config.toml
n_layer = 16
d_expert = 240
batch_tokens = 262144
doc_mask = true
Below are experts of layer 6 (counted from 0) of a mixture-of-experts language model. Rows are named router (the router's row for the expert) and show model dimensions 0-127. Each number is 500 + 40 x the weight over its row's rms, rounded and kept within 0 to 999. Numbers have three digits each.
After each expert's rows: a language model's description of what the expert responds to. This comes from a sample of Wikipedia text that the model never trained on.

# expert 22
router:472552490468465453518472468511478484493561504515516527466550513499526545457455495455502552543557485481527593385503488500393584569527458457494492493507480497425531575482514493487542446541519504513540519524510469461501468463536480520551466510436473474489489415536460546520528558503456565513413480487512512491530539534459525493474545448522522510478425428508543501412521539469487537524453
Description: Prepositions after heads. Prepositions linking a noun or verb to its object, especially of, to, in, for, by, as in based on, such as, rescued by.

# expert 7
router:478482482485575446486466546514472508591478540507512509557461592435567535561557460500539506518444494534576516522442473500488465464453492450484437527458440421485500476486436501458543528457443532491479430508499512483537570499529444469536529555509561549530526584510615513452524507479498534494448554523480502559519502548568480494533589548547510526479531482481519513471396477467467474462466
Description: Name completions. Second parts of names, such as York after New, Angeles, Carolina, Zealand, plus pieces of personal names like Su-san and non-Latin byte fragments.

# expert 8
router:481541546535445492486454531553521466546545455479516528503446475497489480505559454526505453477514481534540457492596511431525527506388538471515542569473483481493476480506447465536515486549421467575477559529532470519501492538536564470514525532504514483547482506462560491549535488482509513449476485519544547459513489482471486534573465598464551547458572530455488492524528540531508495500549
Description: Table and scoreline numbers. Numbers, pipes and separators inside tables, sports results and goal lists, such as minute marks 69', (2), 0.0.

# expert 11
router:476523480484523540450524493445553516437485480447564491489508565475468540463492559487493343487453470496487486505528517532441491535499505486540440456476515504524518509501610527430462503460524492498562482467496565538536554494508486538506452542443460524512582554532662504535493536455471474503485597487517436473516476429561476448541495421546408431472545518468519477505474453472542471441488
Description: Name and title starts. First word or piece of a proper name or title, often after a colon, dash or quote, such as Golden Dawn, Zhang, Kevin.

# expert 1
router:508499492551548473595488448548498477480538425601544494503523445479563460432578532499467553550516535464506533495553462434471533563525445419519443497533525492481565466477475453501426482552505493515529559483492451514509455536585529432496529537476528485482508547551542398483489562449502466516523541443452460464500544454505482501457515422473490474508495519517554486504530452476518447532461
Description: Table headers, section titles. Column-header words and pipes in wiki table header rows and section titles, such as Votes, Title, Career, %, and |---|.

# expert 45
router:505480603561478575445547511446530474488532515462510512479483467535442498467540518489488451439464488526535559549503511505545537582445506564513465531511579440542550499489499466563478527500572508513523409491517532524547493559507500527450563410545514507445563460432559524510487402560573465487525476434526466447423539454469464487491524465441490490476556505487478537482496460546492481419525
Description: Field-opening words. First word of a table cell, list entry or description after a pipe, semicolon or parenthesis, such as Nominated, Episode, former, chairman.

# expert 14
router:496530548470438446483531542457462463488510468464519530489497509483549480512494425488548404492457543458537538490536477467515521501428495476538506492558514612499470516540400526482491493472575477516526482507509469498430441516492530562560515500519505481531374524537466483505520549484522548546532489534469467450450457525452577468484444471538451534484510510555469473535496439487547552548563
Description: Sentence-ending periods. Periods and other end punctuation closing sentences, plus abbreviation dots in names like Jr., D.C., H. R.

# expert 24
router:521427523543453530463484522483462430486468507493509529528502466472510483523472557535499509473529437491489539503538519506547512541466476525414495442423520460489512511560476560496529486527529502531531554504504459477498439568589497502522524527515482544494484480508509456549456491493489495497515490543512461500460572440499527435457468523419535508448524496493476437552488505520503527477489
Description: Infobox field markup. Line breaks, dashes and colons that begin infobox or taxobox fields, plus labels like Born, Coordinates, Phylum, Style.

# expert 30
router:490441476493515430499533448510489444505515524470519463502500441458462488548508438494543531485592541443464441462500464434530499463544481514526536487534456440476482526490507517517521517430435493499439514547468509505514511494506436513448514556440513445522512505548481503468552498505423505471482546471451557447547495485595483457513504576527448598526505502488507564474495489470507488461608
Description: Word-final suffixes in names. Final pieces of names and words, mostly plural or possessive s, ing, ed, plus accented letters in foreign names like Henrichs, Brahms.

# expert 21
router:531496484484476569428541469469515513527496505441512531472487493555486472462476495515484440543493475446479510557508528534498480493523520555566472502482517424514515567465550510482484550571455530554514556552479525577462497454510526536564513496440526495511532505589545533520523548537488485494491472450529506483519497431477540537481534402526367561532460504449498430518526490508487505398538
Description: Hyphens and kinship nouns. List-item hyphens and compound hyphens like father-in-law or all-time, plus family and role nouns such as father, son, king, director.

# expert 35
router:502494511467465550423533479550551450473453514528452509450489495525480525515524430433457422504522533506492536506530476431513480496445527456556443490441454518510459487435536483564477461517478508492432486530478529475493532538469488478521502524537434538505553544461568599553472498516432517505550451498520493568525446424478540567519457502465592469460491473428541543463499522539507466547523
Description: Numeric values. Digits and units inside measurements, scores and statistics, such as km, kg, %, million, decimal parts like 48.2.

# expert 46
router:472495528494543464533518418558515515460508472475532438497559459486519542467489496462470415470541521492470477529456548488461456508500482508500506498446517475449480475494594466457532511383480472434458489506511612576521553460471518513482516539530528494510566449480558496516489532520443494553509570501458504449529542508530523585507490559488429525562518474543462505492507532457519511513463
Description: Word endings and suffixes. Closing suffixes and last letters of words and foreign names, like ization, ized, ness, ity, works, e in Niepołomice.

# expert 39
router:486508532516463505498465529520519486533533496523484500535537485494534485457559509487447617452496451559516477518544514533503474521476529552449508485484506482580504571521435458587500444479514477503430461491517540507511426578517517508444539567529547500551472442456514445499480470454595507537488476477528501483473539458467480544507482541417508474579525479525455497558519548534510520437524
Description: Table pipes and articles. Pipe separators and line breaks in tables and medal boxes, plus the article a or an after verbs like elected.

# expert 9
router:453540472505488490614471537466450487489436481536427599529495481499584468530548542494437547512447574514538571550506508497468493498481523496528595585548512495601516523485420433540529498490529469543414500527507473529483453539442455532527533448469518439563417490486510506506513512494478483496490447545521467476513452547487545456457443524482513499533469496416498513517604430528574524476560
Description: Table cells, section ends. Pipes between numeric table cells, closing == of section headings, and sentence-final periods or quote-periods in prose.

# expert 47
router:519390577507435565477513434407544495522492505567464472504420446480590553522531537419414438555557439536441511503424424547531476562588485572546494462521536477491504480469425461522524539469415447486493503513493519504579524512489545521506483507527524466473537528525465457493429391563484454550508516520496528500495543453494502461563486464392564516458545478449491537532534474514466528542500
Description: Sentence openers. The first word of a sentence or paragraph, such as The, In, He, However, During, Prior, After.

# expert 19
router:461536502538488491505510550470492486508486507466469532585501483558480539456506540530519610478502431500494474484494493563481469566511493538499515464577493482430495528550579549451570454543479459509509500489503558465476443520496487498496463429547458588518551451462441489486534501561471552414499500475497462613517498534486432392512560419489559462493477472528506542452501498511458506507557
Description: Copula and predicate verbs. Main verbs right after the subject, especially was, is, became and known, and the as or a after regarded.

# expert 36
router:496489487533516495464527525497509498467492481515502530460527497584486417509519521556492484499453558521473519458548529498509435538461508393535492540499509541441562418506459529459545484549484546552499515445491502467453537480492475530570526471498501487477442484533507509467503479485528448405505475501530495479562486489495447468429490550389486514530445556501570482552496523491548473443553
Description: Quotes, apostrophes, media nouns. Quotation marks and apostrophes, including possessive 's, plus object pronouns him, them and media nouns song, album, film.

# expert 34
router:557464506464522427510426450553554507517485503489567494480464519487512466424489435506508518564549432490494583507547401475534520490460529465548486484581485464505527489502410551593450437551487461441537484474495493476508493493555482453404512457474475440518430526551584531532517508518508456549555544460586519560459542489438472559459516440442534496502471488438536494493556468478481505521521
Description: Table cell contents. Pipe separators, numbers and blank cells inside wiki tables of scores, votes and results, e.g. | 3 |, 47–58, ---|---.

# expert 6
router:517492470551609494441462466496543476498496453498483480537536513556416475531534488485514519522492513562510464459496505487487552513484555448458552531420469547460506485480536476490519547485443512454536515485513489526511486497419547438386462496453536486471508549504574457518537463484492487532483439524479461572515420459498499490486450550553497517479505491531517491506492456547504487482511
Description: Institution name heads. Head nouns ending proper names of competitions, organisations and awards, e.g. Champions League, MLS Cup, Canada Press, Awards.

# expert 4
router:432454455512472472479503467486507515468588502425459533460498470482510518500521497543495460534514556541447503447545476493449498525508539511499472519521549515460502539529646444486506530562492509487433564526469471507524532442543498525486522479504502539464474509479442515494468502503502525510447531484487481521558506501511550515508502471505489524556491564479462496413439549436512510499497
Description: Abstract nouns after determiners. Abstract or general nouns and some verbs after the, his, their in running prose, such as reason, attention, speculation, said.

# expert 33
router:526443466493505504471532460498442520470492581495453527471520493433551509514509479449463530524531600494450583455456474496534484472563477533520542446540526525552560499467589498517516452544491490528499558558529442485522417548497437545476452579478455504475484458504454550520408518535495500519510394507515450542504488518497469574480484471448557414515483536488478497450487570481436523560508
Description: Determiners and quantities. Articles, numerals and quantity adjectives opening a noun phrase, such as a, an, several, large, more, as in at an average density.

# expert 12
router:469492475488477528482517479474460550451491435486454473496595462512504492494546526543519524506471465522450449463504512556429486552531534498492509520524504549480524518484637483516487496583468553432447541481504565486480460457470495413486458554526415528467542493522459441483479540549499488498514529503459474486528429563565447460456501477519505526522476565514475473432474466514550494483492
Description: Plural nouns and auxiliaries. Head nouns ending noun phrases, often plurals or organizations, plus was/were and pronoun subjects, such as agencies, officials, Committee.

# expert 2
router:550459563411475495397544450508604486506420531563486445501466482451539561493427519533543624466438492510533496538447452516575534560436547497509517536491458475508480496550458481526476490506475478474515497536514549537579515501578521581500530498438476503510514550603549508469466569543507450477459484488549481508497595450507487466520463487510531484448544545524442500527573472494562479423535
Description: Table row and list starts. First cell or token at the start of table rows and list lines, such as row labels, dash bullets, and section headers after line breaks.

# expert 10
router:533465444548489449550444520465447453478513549508446488550489548489568573517564563484447472490496473533544537516468454522482506464525428493573526477511525538477564551476407553564485505476595484521522519539502570484514404530475524523512472473495442468483491503484472495506510546544543489462484478517467520486456476507471467484511488455516439524530489468519481462474445491543467486469493
Description: Line breaks after headings. Line-break tokens ending titles, headings, table rows and paragraphs, plus sentence-final periods, such as after "= Priolepis =" or "Genus of fishes".

# expert 25
router:487537525450498512544456575563467530504502551502507482507470542545451471554428500493494579505550487496459493468484488520543530477516496508444597560521496532469484527530590593506526472483531534494539536498489489458422471470469500452528491473490479459565454451580465493469507502428575542494511479460518470511540512572498513539433513547499557574442490422583516468455497512517444575482490
Description: Prepositions after nouns. Prepositions, mainly of, in, to and from, linking a noun to its complement, as in Bank of China, University of Constantine.

# expert 20
router:505476514493551526520529454487479557545500444492518509493487534480552482512484486492551569490464460508512557437452534512553482438519500513541494500486545489536507507492603483464489538483566520500501540460510514457527473435467442477503534532509467512509526465505471601530488539519490525417502459537478521531478527547548560501434468440496524428486486447502473549462512470525481513585521
Description: Modifiers after the. Adjectives and nouns right after the or a preposition that modify a following noun, such as other, local, American, former.

# expert 5
router:516478464527493416487538500472504484522534601538529488533461482492457552459458495539540492526463542458531451524481500568434434437517463445476483562487484490479467465461511537515471462482469466505554462526505447537446521532530556468506528472483511463446507563477570509380415506501490449512507526571542481501547501476517513565523469520549501488507504513524563540480508567490518429552501
Description: Mid-word name fragments. Word pieces inside foreign or unusual names and words, plus stray byte characters, such as Whi-sen-hunt, Cla-udin-e, Rot-We-is-s.

# expert 28
router:490535498482501491529492529469456493444523485527516534517495497573502547520506530543457526491463499583476458462482527461460456435508463531421542509499542548452515557529663521525513574567486485465427557480510480451450426499462450524522446478540515465525492446492433520408529433454536513554503515412447506581492444509455480435429546581500563483469456510462537514471478578491472558573496
Description: Verbs and prepositions after subjects. Main verbs and following prepositions in narrative sentences, especially after he or a named subject, such as became, joined, on, under.

# expert 13
router:487531475491493508479438556479461506489502426524538472495565510444463470538506479512561482427522456550487450520480487547471557510491518502472472482485491529530449490532574498441510552458469564534505501498530465515473528517454520436442447473535521508519503564532653446524552455493574490490516487517448516510517450497533492478449491568516455511510521488508448436495475516540522458461532
Description: Proper name continuations. Later words or pieces of multiword proper names of people, places and organizations, such as Island City, Christian Democratic, River, University.

# expert 27
router:503542529520402497514549476514484453541460578508516472550509533545562529437434483518529531472531544580561521554494496483548553511519498446482529521520475543508457492530468494487460445521540573510481461534492459497533475523544480468535533524484531448572429499502545525569492451458500527457469409466506542462481504482442497457551476557447526473470523447433527411565507515531507578536511
Description: Dates and months. Month names and year ranges in dates, such as on January 3 and 1942–1946, plus places and numbers in biographical parentheses.

# expert 3
router:518503481516524474471482497502524475484533535507504510475522492525442516516545528504527393484531514503545471540481472525406523502441529498529530481527501475470488531486582477462528466403492471426480411491520462555440566476530505489478444481541534510476539500494652470454529504512483527566518503522452505492492537530536532566516513554533498544488430436582492493445541534505535507479491
Description: Name word endings. Middle and final pieces of foreign names and place names, such as -ville, -son, -ska, -ika, -an.

# expert 43
router:493547457470513550409441511453548512470482512557490472529456502480450451550451434446484569464476569500578449473486485524484447425482460539578534424488430558499550486487463478583482488499549512560492528549440491499565523524432529560450531504519445495535490533511583528468488503494471515474540457542534561486487435503506466506477428540565533460501521529467526469540496550503460474461582
Description: Single letters and spaces. Lone letters, initials and bare spaces in codes, abbreviations and tabular data, such as E. Main St., model codes, i.e.

# expert 38
router:429498484520493478481466508476536473536480450445550502451470575467498478517494489507583315481458482499502546546484506512520479492518494492505528485497482496539486519543539480519472559475556480517537467480491507529528583507471518438480525483477519478545461574485732544582530475487501481458496547474535457505475480553503495548497493465464435495537582458486532486481519498484507530474516
Description: Years in prose. Four-digit years after words like in, between, since, such as 1914, 2019, 1966–67, plus some name starts in lists.

# expert 26
router:475466524482518533495528516531561463516477552574516496540478552434420469473454456563467567518520536453495576488510438504545515576490546536489417484477479453531512488524475612418469437497497529500521562450469489427479447512440470466475535510457493544413524551554593514512531560493531472445473509477508478536490513445477586449493512431507462450530533532536450590495495455505512456468482
Description: Infobox field labels. Field labels and colons in infobox-style lists and table rows, such as Time zone:, Website:, Genus, Species, bullet •.

# expert 44
router:487517500486462474550521507526468567461553492510491518487479513495537485523477559482423555491484443543501500484507576452557518433542482549509511491472519501508478494532600450497472468465509461564475547465514536443483444532457487541525503481520444512477433451498448575504478523495478511458465497500460506533467509488618522473488503460395547488512485494464464521479567408526495487599451
Description: Determiners before nouns. Determiners and possessives like the, his, their, this, especially after of or in, plus very and ordinals.

# expert 37
router:527505569528548431584514521477515591524552499485508474490525524493490539437491523558538494526483501437454455425487534450425495571557559508451504501516508475539425427482558532467501478458516526463524479500506495531453537455497520520474449493516473507446529432391549455451456512530389546518487467545460503465516540430540514529534539480516440515470536476516448518478503470475551494478435
Description: Inner word pieces. Middle or ending pieces of long or foreign words split into tokens, such as -ial, -ic, -less, as in Cop-ern-icus, am-put-ated.

# expert 29
router:565525528445431530561504508577512565500512519485474467521459481563529535434509505453468510463520469513496494548552503553531529465512511594532464542487501526481497541461613519554452530490496404522521507511509531518514455456576487583577529460501514477498502497443444491500514513507517465515492570567555566436501567517479482513566532473472559519531437506443568554552510465482484530505486
Description: Coordinating conjunctions. Conjunctions and commas joining clauses or list items, such as and, or, but, however, although, plus subject pronouns after them.

# expert 16
router:539520542512534506485516588550457534546493497504591454496485527510495507516473551494469456523511527492478485589453496513420534452503506455525483497538524523559480507467525503469506524500577501467519434496497425563486532520463454529454541554492562526526486571493649537531521526460575468522554509479533469455508455486562511425508498536603416425499575540484464523562519536554442464423572
Description: Mid-name word pieces. Fragments inside personal and place names, especially foreign ones, often the first piece after a space, such as Fa, Lu, El.

# expert 18
router:530497479536519538464511529473490530504450489476482526477443504475476482482480476493519491555499485419542494488426564436556560457528517473445413544384450511553437368460528538490531499475449535425555510449503487503493517473478515482481559511465568605505572517529552485474490543471496498539522525468562487537496499529522468523576579496517445431458481469522497487556483524490491515556455
Description: Word-initial fragments. Early subword pieces inside longer or foreign words and names, such as con, com, cur in Concurrency, vent in Prevent, Min in DeepMind.